{
  "n_layer": 11,
  "d_model": 384,
  "n_experts": 40,
  "experts_per_token": 1,
  "d_expert": 576,
  "d_shared_expert": 0,
  "activation": "swiglu",
  "moe_layers": [2, 3, 4, 5, 6, 7, 8, 9, 10],
  "router_score": "sigmoid",
  "normalize_top_k": false,
  "routed_scale": 1.0,
  "balance_loss": 0.000317,
  "balance_bias": true,
  "scale_expert_input": true,
  "init_std_router": 0.0103,
  "lr_router": 0.00138,
  "n_head": 18,
  "n_kv_head": 6,
  "head_dim": 32,
  "vocab_size": 8192,
  "norm": "rmsnorm",
  "norm_place": "pre",
  "norm_eps": 1e-06,
  "positions": "rope",
  "rope_base": 10000.0,
  "rope_fraction": 1.0,
  "qk_norm": false,
  "attn_scale": 0.177,
  "tie_embeddings": false,
  "parallel_block": false,
  "init": "uniform",
  "init_std_qkv": 0.0264,
  "init_std_o": 0.00563,
  "init_std_up": 0.0264,
  "init_std_down": 0.00563,
  "optimizer": "soap_variant",
  "lr": 0.00256,
  "beta1": 0.95,
  "beta2": 0.99,
  "weight_decay": 0.043,
  "lr_head": 0.0053,
  "warmup_steps": 200,
  "schedule": "wsd",
  "decay_fraction": 0.617,
  "decay_shape": "linear",
  "final_lr_fraction": 0.0,
  "batch_tokens": [65536, 131072, 196608],
  "seq_len": 768,
  "doc_mask": true,
  "train_tokens": 1171000000,
  "steps": 9784,
  "dataset": "wikipedia_en"
}
Below are experts of layer 2 (counted from 0) of a mixture-of-experts language model. Rows are named router (the router's row for the expert), gate (a neuron's input weights, with its number), up (a neuron's input weights, with its number) and show model dimensions 128-255. Each number is 128 + 24 x the weight over its row's rms, rounded and kept within 0 to 255. Numbers have three digits each.
Before each expert's rows: a language model's description of what the expert responds to. This comes from a sample of Wikipedia text that the model never trained on.

# expert 30
What it handles: Articles and numerals. Indefinite articles, numbers and quantifiers opening noun phrases, e.g. a, an, one, two, several, another, multiple, and the San of place names.
router:123136143134142141149134106097124112170150092140147120125121105175164119123130128141173134091103149082128136110104126117127103124137138116119090132128112065114086159112154132105125097166121160170133098133097098086145115139154115147152113115152111113138101133135082126113143121138115124150126176114090138119143126107096144164061167103095082157136128162142144163061124149158090141170145
gate0:099086147142119157169097151138093153104123133095110102171075127098134129108127116126128076145158099118111114117101134145166113120073131131076108125138159186119131123112093119120124119120094111130141106119105125135165180139087125081133170103131129125147124119136096151155112114104120112146163132093088162101102148150111161166130142124114099131132119145168130105105099118112138126137138
up0:169158099125166104101161116120163109148138119159152145103172134160107147138102168133122180113095144124146150130145135099094118116179148129184148131111116092138122147136141102124127149136141148117126138136150118130082090121157147171140085150131120147111135133130153110106144136147112180126086127159162093147154102106176114090127126128149148152122137112070119155136155143123114127115127
gate1:157162111118110146121168121091160107088090120131143138091104202099106148146135135120165110126114164127154129097134118160101113150135186160070090106136143123135151077163120128106148127126078118155079125129146132094155108131158138102121121122101152125128149153141105137102126144092153129118113116106076110141140165115099135150134133144145154166119145166114127152165128140079130165151125
up1:193184092090104113114142134098146103096114130120135118107107183101084128139108164127140147135093159107141130092130115163104126159151190128101087116124144107119140108138121140107153124123097144147135093149113131095162084122144121157080115138094150161136174134144091128109130154099144137133143088119073143133157168119117110123118100124118126151101131161088122147184136111105118149135162
gate2:123107123148145150133106137086154145108150090182109192172134113116121113148115109130159136134140099131133148123159147129110111129136113190107113113117147117114119109152160116142144159158114128131173117101154174138127136144117115166107171129152138114158174124116149104121161109108126133149130102108145097134151130102100115106147119114098117121102168101134109100128102131108142104144081
up2:078114098145132103137121108165125130175093149144150045151128087127134146101119184098145117111163131109164136141118141148110138129147139150099153112138149165083143154116114121154126132132138135120172113110132143126099133101087114145112111107111105149119150161157121071124146143094132102120152108147139131150168131098121155078167134099154115110123128143143125117170183150114163152139085
gate3:127127138168103157170102117124122154160147100109112139175115091116117138166105141093114168148080105147130103159137103126104126156127103091140146101114136147141129160129154103142159075178136167166145139146103112171111112119104112137091108102184155113099092114165146153116130139113163172131091133163107146119136178145115127160127113177117165145135157127127124127133123142135126151116153
up3:162111124123090120058142164125157155142116102143140142125118135122124105121091119118118104153130161110141094110144116118138134107144099147089104092106131142097151132160120133139086163116103119134090133123115125137167121127111144151157089133126127123124149100107103134149133135103124125147151151109130140140095105120129106063106198112068137118117113121110103113128148138108140106102154
gate4:071142094067114141118113110117128074138146141103121115071104123152159152123141114105140151138139152090153125117111146141112084104123143115117150103138111125109101110106138123145132159114120145118107110128137107132126142176121097126153195159132116194107165068086148136124148152103122124139119151117136139120110125150108124110171097137106103134129136120106117091139151136129090146152109
up4:121111123134081131124097101109120102100115110131177133111115139129147125117125088156136174127167075106105112100119150111124087142100147099093099123176179133079113101123115125107111132124148119114141159117083129153145139148132149106109154136104073167109109096110133125104169115172135120080129111162118104158090131113162178129114104134116116087135161087091137113101090123122110131093133
gate5:106112169096173149096162148127113106142158148132125101101122199135076131119137112170153186115109167131112131152171105160146133119104129140123151095125134116168165169091094135140174128141168109111144160113133141116126141143175114162133152126129161115116099133147122160068152111106100130168102141098151150128111124129142104100131138166157109108122153109161133136174130092086113122131100
up5:142139155131124143122169148128122110131150168101145145120137172111065136126126116130188165096079124120104111143138142165166158096134129107142163112132160118138174214089136180141133098108127140146119144106099136106161168133165122166135169133111163102132106134129105158096155159085150129123114147116159173138119124149148121100126129165159104108093111102186124107108156094119124135146156
gate6:133161163150157102098121112129108105162129124139111151137146152118164115119124188118127168126154110102106110129106128137153174152119119125152117162067101190131137092128142142135131158101110150105149136120116130081166126139090103146144132130126119122144190170117115158102142127118131153130101160159123145164142150127062148151138127119095137159149119168092152158131128118086148076144135
up6:148101111116064143164127117132161086121133126176173118106182104143103122158106125130092101138136143169150124137150123136120123071175113105135165120159122123135070121132124095092109104155094106137133135157125121156110156111146176105126124120088146132095108134147138121162147125124118104095138124096111083132140090109133165131136149114137125110096173116175114121135106123163100151156131
gate7:136132125111102114156139112133138115139160119124122126182096119166136110137120105144154119154125195147122162121124154103155121173146135123153109174128131101107126158106153131115153131155165126109118124127107146161146128144148145080111115127135143146124147097116146155102119139184105143091136107140103132107159155104102154106099105122127141163165148136145130087045133109140128097106098
up7:124116124120141153121111137137132122116127113128143103100131136090122129102138151162074130123135097140155099139160111150097073098132138127135132125141084165163134125137097132126119100113068126143194111114169072119115128132154097194153134099147127131130135138133134124127153143147161102141103188114134100117070135127112108147157116161147140139123132137103148148175118157132122158147144
gate8:038154093147123147156195133119164139143116093175168101145138182134100114155106118109155146116139110151115147183088129129117110101154130112124113103091125127150091092177141101183123100115162077142133137124099120165088122110119065139142140106101125115120131125112111154131113158130085092176114151117143135155111113121155142104153156172114122086139180128090099100122120135143125125098116
up8:164111198110128107094070141143095128143098173105134126151160116111126104126126093130124111142125121122147129090122156111133143148091121132113134118115128160105184150115136123095119137155109159121138108146093129086152129152120152130121119152118103114131129141126153094087126100134143104152166110142118157132151114140117094143119111084155162175109088123166131146105178096130104098138145
gate9:140148121155123100058150125154106142131067117139094109129115120161116177150094147139150144132137152180130127162117151116154151110152136075124156114135125132057136131141161114112129146125120177127127125111123132132155131108125154120130118160101180130161145140141168158132146143147127117122166107152140103127133095108083119133086107136104113159162096145076106154136086137146190121137172
up9:099129070172063175129115121154163125162136129104162158111124136138113126137088134129106134118137138112118156162114081117166158075135146108118132102108114137116127109107143101123133137123143143111150163128146161137116160114134156122125097172144120089147128124135094168128186126112128121099137145165178091144129086120137128140152127151128140123127104146127143160167106104166102113172114
gate10:123094163129108124166151112131100120091158128103143155121113123147097083115149141097127116160150081064096171112154114164100130143164154171165117125129084116124113129177126130124110124116168178113135116129101154128125122115138107145126133093131071104109131107095131085120104147134129142087138142099147134092123178134152138173116136134146142146113124057086108099145108170161160171111112
up10:154140119114113125100132122085121110133100126122073104106150157121143178128133113180107149104097155151144111143100114124155132143125115155133132119119203137149139126123125096111150105176075107107119116144184118070146140118132106118104174136135146149147113124143111171102123101137087108126099138132123138112151059091101102154108066131146089130094127189147125126136156107129137072132142
gate11:137118103179130096114109104101130117123168134104147138131121106125148136145116117085144124138112090118107127164136152112097143123142148152113152119130151162165118101136132150128129173112140131160131146106113100114143143130131162185080106125108109141125147144144109117130141125113146114109066112114104141078142084145093162111093147124090149144089127111152139132133117106172139140167138
up11:148132121109128106106132120108128141116136124161117129112115170133104181107122130132167149108127127161115102096139101128120161108135149147130157123187097159158122133115138120117142082103132121158131107108139127096157117143125132128177144115086127101126140124131144132135146129107150112106106108104143125072140098118142111119113153139096110099139160143157139134161121141096141127146107
gate12:159142137159105153127135129145158129121133160113141142135153106135115173071146168118160102145131090140133133134115128130151108114140137150149159127080113120123140135143082102136088168137123147129129131121101089106143128154127120122138121098123148093109117134122159130091141114153132092140141134142118100152118169161114087081106158128147147124097105087132107139168159134111095162112166
up12:159145136153080145136124134139158112135138147108140122133146104133120171092129154109158103135128090150125131142124118144145107116134122155155134147086097129137131150160084093123095175109122144131137126114111100114117121146134091126150136102127136098114108169119154125106135112136142111131139160160115098142103176154097103084115165136131139112091116099129113130168165143112092163096158
gate13:137133134153116140144156121129124132073154123093152137102124121155134158142138102111095144145110104102108144103106152149152134091117169092128157121170142114101121137132143162124087168127130103159093123135136168147112139126184138091133100120128098142115120143166131135132125138096122143132108161147143132158147100149162171111101090100134134153125176137128136148126120132134161132167159
up13:127157105146114121157151109098122149086133123136146142121103098136138157122125100120072139155118114104112134125104142122154135094130182125078139113187132125091141118146162160105104141137135101140117137105132188145096122146176105097130121131166092152128108149142157133127110158097129152116103122134107131116147117122167138109101075137143129152138139141163127123114128154154173129143143
gate14:111142095095118112133130108108098175108096175132132156131100163141143138083121154150118128125121184116148132178131133138080147127138162151129069155115089125075137114077158121091176146123113141086130142150130138149142131149146140148152112126159134157115115130113077150133132113088124135142123139126066125140119151169139102145126177166144145163099134085144100144148133085162134106139099
up14:129186133122129117137138118139128141107107184125144138137102145126167128105132162126113130123158109158138129182131108115098121135134161123144119091148106138087150083077170172097171129104115100097152113134156109131119118158139143157136099139159147172139094123098111156138163131110121143122092131134093121097141147137152135111119118169127137151115111087136070138149114121160091102174097
gate15:089104130108143123141126110126140172116132134178119123149113087124142113149129123109132121111156139145088120122112115129098136129106127166168095117122146171110149109145143127155118077111174129109133148115148142118059152084127138153121106161123153131088117127127103139147129150125139163106148076148136123115111140126102112095155158128135143114137101119135119124094138170152173088121153
up15:164156133148111123105130137134107097145132124088127125096171161122117121115138106138122146142104123105165153119157162125151116117130137103096182146129113080140114148114112138094139181132086122155124099130108126124193093149125118113120152104128104124184135135104161114101127094138130117146128162134123124172146107137149143150107096118123123148123145135128149147165112094103091147142111
gate16:143155145147150145128122157112128119125096152114091162129155121092104135146092103089142175094111099157125127100147120139135139166129171176170144078124146081123094073121098115171122116143109113115169114126109164122138132150173095103161118142110133118137101133148136110127138143109138099089172122125169147108137123115151174105116119106141136124108080156139103086168103122130140119123093
up16:141162137143163146129119146123127146120126151112171092147086119104162118092110176144144138081148147142100140141139156152134146131131138101097128154172128152106156102173141073107117138153147089108073120126136103101172107087151146153122123121073083134111150101112123132124144133110171084133085094136138113141114133161145103123123135132088153113146115135124160119159162093128081130135153
gate17:129114101122132160131121120187151145119153170067127163164096117096154099138090085122125083116121143125111111138126103099148117124095134147153100126108133136138141098149128111129154111149114139133094147106106141068113134161137155111127142130109164104148117100099114140144148122135144140119110118084111129108114109139175071104108149161111150108102139098117108129150123147114161136154148
up17:147112087144125122138132120170174128088125163147110164137116147114140096093109085153109118115104177144096131140108095144149140132110098155107137148111073144119145126133180176141129125134116161128125142135134102077104164179148108100112090152149120132128156139122132129116117103126144149091129152103114126148133121144154066119162162146122145088134111112125123118146084145131175145113168
gate18:135123129137160120137134123111111172137169090095125117130118117136120125125160074157131126116122122109138115154125135123162116131067105110125090154115140137124128151123150095125092156123113145132104130126161117137090107157152145140146149103127101114134147108125116130076176139097147123135091122091146159122128109141124159083115129133153155137133160115088115099072147104106079167139092
up18:097144122141091119141124145144099097154088174170092115116134151102125142134093161093138137131150136131115146113126115091094145131171156143140126118109093128119138128137113134137167108153129124130154139143095140103186143099121122105129118144130168139128103148140122121173091122132107139165146155154139120149131133126154108139167138119080106095124081140153160144168102138156198097118131
gate19:135148135147141133117141123102132116147090085089072133114121107101135115088112160163141135132135136124107117129122161161175095118122157123149163142142097154148139148090120132114152173147168130182119110090133141173103141117117125160115168093163118155105112136077122167122108083088154115149101120144104146066135139112188118170110159138123153172101118094161108129122081135116109104102127
up19:149141165079088136115089141117135133102149140110122143146144087143124152115135109095153089106126081112151106116141117136114160054101135134152134088126151125110092168109122158125101167149139148139137156118143157093105110149084137127140096134079119105157133133120166139155139177112110135154149164180128098144146101114107114136106109132112170101092141154100102157115113131056162122106134
gate20:129158104150144138167138154154085105144135140112144083161123114095115158119128148127117131113101100133168108105136120114183135136125164103112137090161170121143179119180072129063154123137089156121121082119073163101103127115140136131147119115137135093122144107138164134122152162139136144123139092144140137081126140095138146117164168118145156117129145115147102096138164112132084180174152
up20:117128154161133182158134119146156130105148107147134149147148123164131133100095156093148128142147084149106093164102137084122113143105075122126091127131139120143125111104125131135184164138150122143107194105184100135115170135112111147144154100120145105131119118150123128151119093162103127126115133162109139106118141141164083109123082110136103098091149083132135131104133131119161113131137
gate21:148130128161109143090110141121113119174172147125152143130147119120095111083138107115152111126126175124161142104126134116115131103146132117135155129120065102167121135101114140136134173070099093182114121110120094130142166159101141102145117123091127151124135121126124153137108143154123103131181126171140102116126148130150150129159165148109123151090128103111126138151108132169134086112148
up21:107132137136133106111124115160084126103101141132101151094134109128134157172136176131115115155163078150109134124138132156156135137084108154107081124124178145116161156136153144178123090137157117063119121131133133128125117119135098111136112128149124131120128132134147115121110095109142168117096087105159117115128084136108151129123134131119132126163109158134173118130124110137137157121068
gate22:143176122112139115113116121134124116114103104107118129150121124153097151134099129123133142084130076128112131126141140119094116127140094132150146129132127114135108159175145164112125104124159115115149158147086104129083116148156136140152145117102129127154147145141131129120074173133130120128124106098158093082139101117128097114123108126184124124107167116094130174150125134104112078171116
up22:102099109146140121123153160185130120152126079115152117145094112106115125094087203129132137139108139101131143103118152082155142088120172099121107137154099132151129121126161115147123113139113090136163135121134141140125144135132144091053142148113141121132074087134111108120167085175061116140146167138142137123153115114108132071128135128163152158151110123139095121080145138151119142143140
gate23:099114130167091111138129147126142121102150146131155170094119136137096153125122133137123161162161175130155115129134117114101102122115141123101141100156158125169153120115124127083134115145119130114153116104162101124135130107135087134122119131104157163126148124159174084157146153096108156133109141149085131147129166136135093152119166141161148106138136147136134147110113132161098156093164
up23:103137110094074130173149119100145103145140120113117148128129139139173122143118101112148170140154153096109135131139115124136137162133154141109096150114141114082167111135136154141124158124112149158127117147158153164167141081117096191118129130149126121118167142152118141144156140093143137116097126124100147124124150151085126149118146088118126082084118147135077142114154135125148215097108
gate24:130156135146133127139124124136175115104146116147072133117125140165112120178172111148115108120154099160142157133105138145117146115167147108114146137139097166104095133122117118130157122126106168135117132156187151123071078124136112118122127154136115100134138122137176120154073163115145082139147111145150101152168128102126189137141124121100151111173123166126121111109114109168109093140112
up24:123105119102102119135098127141125136183102114140200136114110122103137161069103121101139145108113157106126110108163134115135131138101119130135103106121148111120162130135123167130118124134148123120131136104084139151175181108111140127114128099116132158123096121114071109122147098121116176122157157091151156122073116139133091132098124150142121154121160095131133149154121166091157144111131
gate25:130167119147115108061202139098081141110115135160132111092112156121106156105102117157108155110130157156144110150150143105116093103107124134122098157089139126139117097148120141037119158150140151067113150143120111141141110131121123097142147144093120156147155118093184113129114164125096116132125144120166178117116168136158114146123095106148158112142077114080149139146092102131135140091143
up25:104111125173093150108152109160144114095115209111098178137106142093186151112129132130129125119110095102160105127123127137102137159150146125155151113112143146085129133128149160120157139176120063098126128102113137089131123134145147142130124122117119117171154127096189141123134152088129140122099143114143154098159127139137144174164159166120150103157126111133130107107164109143143133171185
gate26:104111150136133105109161124092145118124145182111135147144125173137142151153158166166096122115162142151133160160136092108100127162123119137105122104111069149127117136078153110102120137141113111140105161111172089121121119120148129145092151143138096120168106134142144127140123179163152125154140107148115113120162118092088099101154129170098168089087148107128127113151170126132124138125131
up26:146097150101141158151105140128086133118109142136150131081152118132105098137108101081147136121113090145143090086137120125133191127116127105165109124145173080108138116199128134137090160101124147115109091119127152134101134135136135076126114088113120127103121152120161127107132115104107137135118156115112139154116150163132159146121097091167121134156156142121154146081122120133165100158105
gate27:135143113147105103113136124120143117148139131136149122139118093156117114105147159117140177143117056130131142120081113121122126101149129137151179110163135114104127148127117120105116150088091073129100079173086110161095164127114098136127140102113124134145166109144078120145146132110166137185137173143127145069140139135186134132123141104152108155137071125110128158103145081107092135102116
up27:139140120170111147121117120112136128141101126128178154160109079122103123125135137099160131144117150137104179054111156136173118115129150140163124119120137100062065127123150121166148106104085097104161114160094158116152131113139122119206124127105117120098160114174126099137111138084165118146123152108091177105119136127147085153116101094146133091186122086118147125131159113116140159057138
gate28:139119144069091111104136114109150136129131092098113137152108173113097184139180118159114112110147111099131125111152137108163146095102139105146125179119123153149128126109142082121139121115105110089172102100146151170132173102109110119149100149135149193141106142115101160118144174150149165121127140120141163126133142128096107101127183160141108138114145117113148120107136108134139129134159
up28:113097145085106091135154109097162124121131074117134118176102155134112163149169128159104094123140116097132121136133147093147146093098163091155084160124120143132137143091134073125143115139125114101154096104132150155118194119102134123130107163129160190117125143114108164109157175137135175124141150118141165141121156118095109098115183143120116130126160106116135121132155108146126124137142
gate29:105092132114142093140138145131109176130087149094077145130146116144067168098120120135133154138156123109136171091074115161124127160130149143145148116112145149135126113107144142116139081163180127147117095120120127098107116118134111111111170106161088127088116108164122152173111128147140111134114112122132123081126098137111157174126126154128152160123161108126172144134127136108135103171111
up29:184146103139103120150117138148129124119130119120147071123138165107138133118121161160091169154107079124131093147153134085109083125129096069115123135145141113125140139121105128120136152112080133122120155137103138131088112159172191127095138167100143144150170114139147111128123135099138134109113144146152126174101108134117106114132144129127103137169126162114071132140134134081100145153165
gate30:117159125111156151109112120125139162138120128148119130134109102149091124122137118166147144085167090115135123152123115142109159147110155157098112095129148096137151149093153150119097106104113114108104094151084158109150134147126122136154148106127130122120128150135095146124168095120091081140154096113105128150140146145149103115112124103147186107134147133157149079093174148167109096149091
up30:148133126105095143048115136151085100098142134158109130148134162152139172123142151137144114146175096134152122161116123156129128133140130123126112076128141119076130132137119156105134090152136122097107095098104131130119115154141124135146148158165139135144154107125122122159148121143104134125148144135116115147095135096158111159112082067110159140115146135089131092127152123107089166138150
gate31:120123136152124166084135135093114144125159104058134107120141114116124183098171127116192119113145135119166102120129131135131105142121120120115122141095125110161095129117170104172130138120172109133088115119105108108124115112128103119104123143137095170143132110135121106111124149096122111133135167114094105086167113129125115089145157112131123132140125149089123146125182125097122125155122
up31:133109111102140082157117134168135127110103161220137159129117162145143083167101130156072137142114132161079145119135134120115141111127143115141113103150124138105158144158100141098127113120106130134145138146171142152119131130155150125139134106130137108102151160135153149166150118150141141125124110123157151164074130146120121158126099143104136114096098113173116116127089149171120158122121
gate32:111114130142119103101087126111144145159133127095154168170117129127156149155151113153140114146123120151134146128118159130128126152098160096127149102090114161100129116110097130165097156138100147156146120094137153143152161140073120166143151137136079127131079163182170101140136135135149165139146135144122104152190149172167120192112122130147147124139170088151152137112146121102130074091175
up32:124145103163158137127102133103132135130105086110103126111139125122124122117152170160120146144105136100162127151126136120122110105142127161152191128128079108153132112141103118120128148136065122113140109089091094107146152112139141125093113136152130103078118149132148142088162124121097132127096125109112117123121095137150159141129112107113127153123133102130085138129133084171078123192133
gate33:130099104094140136128124114141147109117081155122117117122135128131153154086132196114132121134103096140169113119088150118131110121104128145088114142137087108145104141168136125078167137156157134135159113127153103156146158117153149111168157125147137118116115131117167096121071121125140113094120136146156133122148137127168089108102119117136148133144086138120104143121122129190163183093107
up33:096176146151125074107080134111102130152149122095167128127126126117133120141113098151128154145149137138121123107163100132134149117160129121163124129154161115153170116135118120154112118123144125132133115091093171104144118134145110134124158134154128133110134081144117139157153126153111156136145104139083141145108143154134116121146137131138128108108143101161136117148103142056115082183152
gate34:150109131137134169108151118115116132147134120150101130175140119109136140112159119163151120132116152108103136170170112122170116123141083163103127142142090160144137089143097141125110099125133103142088142104142154128158107093134115137147123108109114120099151136149104138143157121122163137147107121112102088120111106194138145127077095136152135115130129128166126172125075109120146131126089
up34:083149119132136081140104146128133141110122127091163119082117120172096126159080146111108134116142106127127122077096139143101125137119186095148156123119141119108117136096167102124160164143125135122148114135112093122103157150129155119097157134147130155153112145110184114116093118111107109111144135140137171120122148070131123124184132106128142154135128133063157090122151165172129115137161
gate35:133140109124145149113147165149099096115128130126186122107142114099141075145095113079150107127083124161135126122123136166147114111136126127146118132111173114112101145149109086126100135124166145128099122157085166155141086144133123120134170115089137144144153140136144123129129126094138102131110126138091125123062120135054135116134136134127115115126135136145172078129126127151154103110103
up35:132132102128141141100077140107136141127125121149135143160134126120100122113138127107129161091154122142119104105105088134081143133128100090142137120158145117155130102148157150144157126089121104125127094123138143135124170101123135124147140158135135129133150083116096085123170133129161178120124109148101179116155103096161096115159176104106138142120127105135115131106109151110089127130132
gate36:137141100099076137116131139115137130095172146120114117164147133169111081144110127168115164119146090152098091136123132114124143095109117109157134144099120126118117154095097139110135121083139119130128136142125155144180148141144134121104083149123126112117154113113132095110164148100150141102062150142124162131139143083142128151120109160184145133093150148153115119168176075153142155117160
up36:141123102135078100114120132121143151100180137122099109174135143166089115155121110169148149127144093144143099133119112138180154090110097113111106158092111084103083127107148136109105130086112067093129148137128145149166164083144164121131102140116128090111130114142145078122148172092146160086108160144102169140152139115127134109162119122197127116134133183147111097140127105145140128089150
gate37:122123115126128127133124121149143098121113187122168129094146119112129167080136155156118162101161129103107155110167147187117128114160148086129134101113142144120191132138119111148127149136151117163110137134107101067153165127137142113113159126131158106136108125125132143141147137122117149127166139157104115115106139116113119106124153146119134142159146076111117125153113147144157130148171
up37:120124138130148108150129132108114141129148080136084118153107151135118092168129113092122093157112143157139069159087116083119142149100125165124120162130105121126066101125133144121132118118110126111153128131146168203124102133123102156125113146169064137139146129134133124115108110117144099130102134092137138154144119148167137148148096114155107118105114156152143154094135120107088111112086
gate38:148108141098105133136142139127127119132121123084116138108151173180100118116167099125126092124120137098143132101154106118140134158139137131136119102124141111121153117133131097128104177184134130127138108132188140149104104113130153134155139091152133120107153111138147128131111112152136106177115177141112164154103142128092135131112106152154151116080136110115121149108159128127111133123100
up38:111118137104130141166168105128140137137158151100109132094119149186130094123157082184107098105145157104126137132138102083123115166125122094122123124141135111148143130127131091094114172143123135130151134129168124157148135143127145111145143105143116149098112092129143157132119116164124142142128160134132129118091166149069112141108114158140113103116140110115123152132172108121083160098105
gate39:132106148142098158147120132128137133144109126126131116132134120121163124117127093116079102148141083135096111127122121109155138147124142094112123134079073120130137102127155110156105162143115156133107139144134183123157121145144125114122100147150172128112104110135125162160184120155144090103162156147081144138149133100069124112121099146180116098105128096124127124146141106112135089151105
up39:152119085151161170153117121133191137122140106117165155121133098117115099134170103142134172097108117105171138106140178163114132128143118158184103132096140114106142109134164159101127138127152139090163067113092137132116104134108153177130135086104136097139086125144103128113092105100131170121133129123141110116124139129133147131158104096143129171110088133133099104104122086168155155180140
gate40:099142110127062136138115128088142141192102090107089167132153111160055087120149126165150191130113133043080144141170112091116081079145157103095130097109127133112141144140131129100105120132131171112121077107141122118106140121103172164134103151179102172118128146134123159108141121146150157131159129130169133148182109170114112160133104107133101148106119134150132108144140123142170171107102
up40:135106149132205131140153125165114109063151164149173099132121133098178149149129110101121095142130136213158092140104165172119163172117098149143127157145136100164123134098104133133119135123132087130117183124128133133155110143157112102106164117095154075134125124131145103162103146124117112112098151143099136119125120112151168097165182158124161121143131120081116165117129119126097099133164
gate41:113164071119178125126170133150139136126106162124145126128138120142130158171139096146120124164098144142137138141135138128169185141165100135126101091103126156123148114138162180113115146139132139114090117135126071122175132130121139110158146110121147105097147126134127072117163126124074131122088127137127118124167166144112125131164146094133137103125147118114136163142124105145131144110138
up41:134132160152122140140123147152152116130157122151141125193113151180146124132139106142137154133151149134142145136082151084105140132115137082124118155129109139184118138138117096145117134104117174102128100118138145156106085120139142142117136131123109138136127148156170134143125136124174145116162161123127124138144127153126134132075123122120133134142085101163131131121163132161071129135135
gate42:112119119143110137132106128109117072107147107086100105122067139144124122125136161107097114116112151127151140130144140147120102100142107175126100098189157144134150195123106116092102148149156154152196105145135137169118129150100104150122058144100151108105114148164116149109127113089136131134157176089122128148134137079085103080158102152144115119159101095086098116123117150143150154119178
up42:168115123116093089153131118102172151126105156145106110175168101136161110128132111181138127152098053119159100101157154080144115156128135112118125109144096141151139126059119131109128139123123149121092149139125139161169117141142134110108127116069153165113088170129116132140141120092124099124076137119150081110110098154088132131158138120131126154123161128154151154083129163158152133100108
gate43:141143117114104144139153115117125141101110148128146150114104112160126151133138173094133153126142156163157086151103071141146143132151147119115166162170137135129082122109117108080123132157095101099120145127147105116138131092156146139158132109110095159138147130147116118184115112134144124109159135168141124111151155108133066194113161170158167072154131111068103150126118145152150125113105
up43:151174115143119126129127117108131132110125139154130183106129122153102143109120146058143149116110196145151097138126074141130106164135141123103164133171123137102083130097143104067121142145104084084111149108135107129156154118135151123144115120158111149143116127138117098154106078136142100122146100156160110111148119098102101175122151155150160089160129129074118116093153139149152150094101
gate44:124108136094165161131184146131147146175104102147115134137122133171132164128119110091153154124156115102099153145145146123117147098131155126130097157073110121111101096093097110101105143182121128119121177161082118111122104135151140127122136092162070156150162167102153126155164109122137149136164117119159149137114105111101150110088134158107111128127125154161121111141096179108143117113081
up44:122107134101173157127195143135154147168109096152121133130125144171127177125116108093143139132166116102109151146140141126112152091126146123115104159069120123113111095092090103111112145177108131114138170158092109125115100133146151116121136101164074155146162154093157132143157116115128158137163128108160140134116097105099160109091117159108123118132142159155127118155100173100145104119096
gate45:145161126125127182083130126121100119110099112145097127156163105111079127138111130129134160140147115140156073111104103120124145156156120116092124140117123152078154087158148071132158114162128111146136124142117095119145120123103160109121151155166104139177153130118157122129121121123118162114101084143136141125096105139155136150121095070133149152139132140121092130150154138179127096106128
up45:110110121120088081154131117136142117133174131145167121070093174133157129118163136124126115102121084088115149135141140162126107113089103138170169138085124123146095150072119212142118115124132146154142150101160140116138126127157113124127137121105183150072114125152084142125140139131136159163112154136124118080136148148101145094120123162119102111119139127112185122096099109088147140154156
gate46:128132150150137089067151147129124092103132136129177124149092133093165137129125166124121139116134133130106152133114126155105216136118144119114123108148139084135164108101110184161097107152097140173110153174143124113138147158117127075179129121118133130127121111109164147144109113124136147142108135130102144124153100130097148092147109109134148137120110159134117127114089140087131129116104
up46:126114107082123142179123122155107157142125128147115140125131071120127139080154091135158137167123134150141126099134106107113105149132102144116094176137125146170096124138132092146159129093143094107157120089127142148117141109147136156110145121124125123107117145145088121129103128143122065148200134115148096116127150154153140152127184150109126133096149090132134120111169122172144138132136
gate47:170142170137141143135117144131115130107171134144129117105142118119113126137111067082163097074130119137143126115124138133163123131109128147146117057108150117095138093166154136124117123083178148175094106168137117135149123112082109101117140111172127108127134157172126118123148085164105100117142126157152089114128120168144151124116101117119147101145141113136150138145142102121099118130106
up47:118128102124120093123121137108136134126055108116148126151131119126124111103155165168093177157152142132129131125135109143101129118130114103107159197149094160133089128085134116106127145171099115087153158108148163095102107124164146135142110111096152139133117089077151104130139155085134137168114117086114197131137135086139110136151179146155115135119103137103125146116102158143159153115122
gate48:113110116101138111093126133142138138128108140148161112171126108142116162126166114092063118116131140129135150100111128087127144104161094137162111156131095113142096146118141150142103102150107130160167099112117137137168155152143143136149151088137158159129105144148139130140144134117123116139133177135110096151113149146152087130062101104148117103102163144177185117118162100131101145097069
up48:131155149147125092124118133105126148102170152132138186110156117137141095149105114125160116180153100101091078124131133152133121166155144127101116088139162115110095149147119110124122157100077148131117157119106134127141106132136125157118071106120126132133126108164154151121137103081153152098133154112155147159136100090128172158118084102141151131123092107113084089121092130134184122140158
gate49:111080146143115146138099133102145123128178137126138122125124117138107111119119083131118108128140139163104123089094144133104065143120118148097129129170167116084152127142085091117124124144085135139097107117118136121117093143076140141122139121139161095117119139168134153122134104151098129126156140142119165213113148145127122121128093132146103106117126132134112114124159122108115147077093
up49:144153197084109146139124111134127129078119101157090192131137145135119109113116097126122112108160099125117112085121124089123112179123135127131155077105155150135177102095136130123136112140101145127171050125114135093112092125120150122149101143145112134109121132139155126157151102103140137118147132161116156112115199184147145143105129145097142081143072128153115068126149150157154135118110
gate50:140123081128151164118105151128137081127099160110139165105127156106097119147138146149108182138165109151156092123146128121152115119121120173123145132149147139151136143130101102132115127095143105096108113071092133127132140179138119116132115088132128129110118160102093113112105144097122142114120155155149106110120135184113168165173132099087096113126141147164142133124121151162121112154156
up50:134132126138154104130154133154123164105141140125116080152133142154134135102130126116149112117100145115098167173154123145143168151146172069149130132121092119127102152107170120140133137136121167135148162154159135140173146107139132159130130110110154148119119111126150174133172151132143110155131162057130153139128101085129140099113127187176127142147117100108083141147156105127135148117105
gate51:100131145172134094125103141148130152127146089145152113155123107139121171151107120122116134157155132122107124100169118109104073156080163124149143142116118125121165120137133100102088109127122118127138119122134141114105104149134135115119175138133122100141140153093163122087143091160156104107108157098105130145128150074080130106103113139131129122166135128149103089128129088185089144100142
up51:121101129134040126178133118101176178114159128135105146107083151161103086162152073077132132140142174101098096102154113110147124109145134152162111093104112126126131104140141166117137128156126182160116116126107141120135173106128110128121079104115178145141101058108081129096165093113124156131127128112136144117124152089146122193134140139132149153136095110142154140112103132184118120181154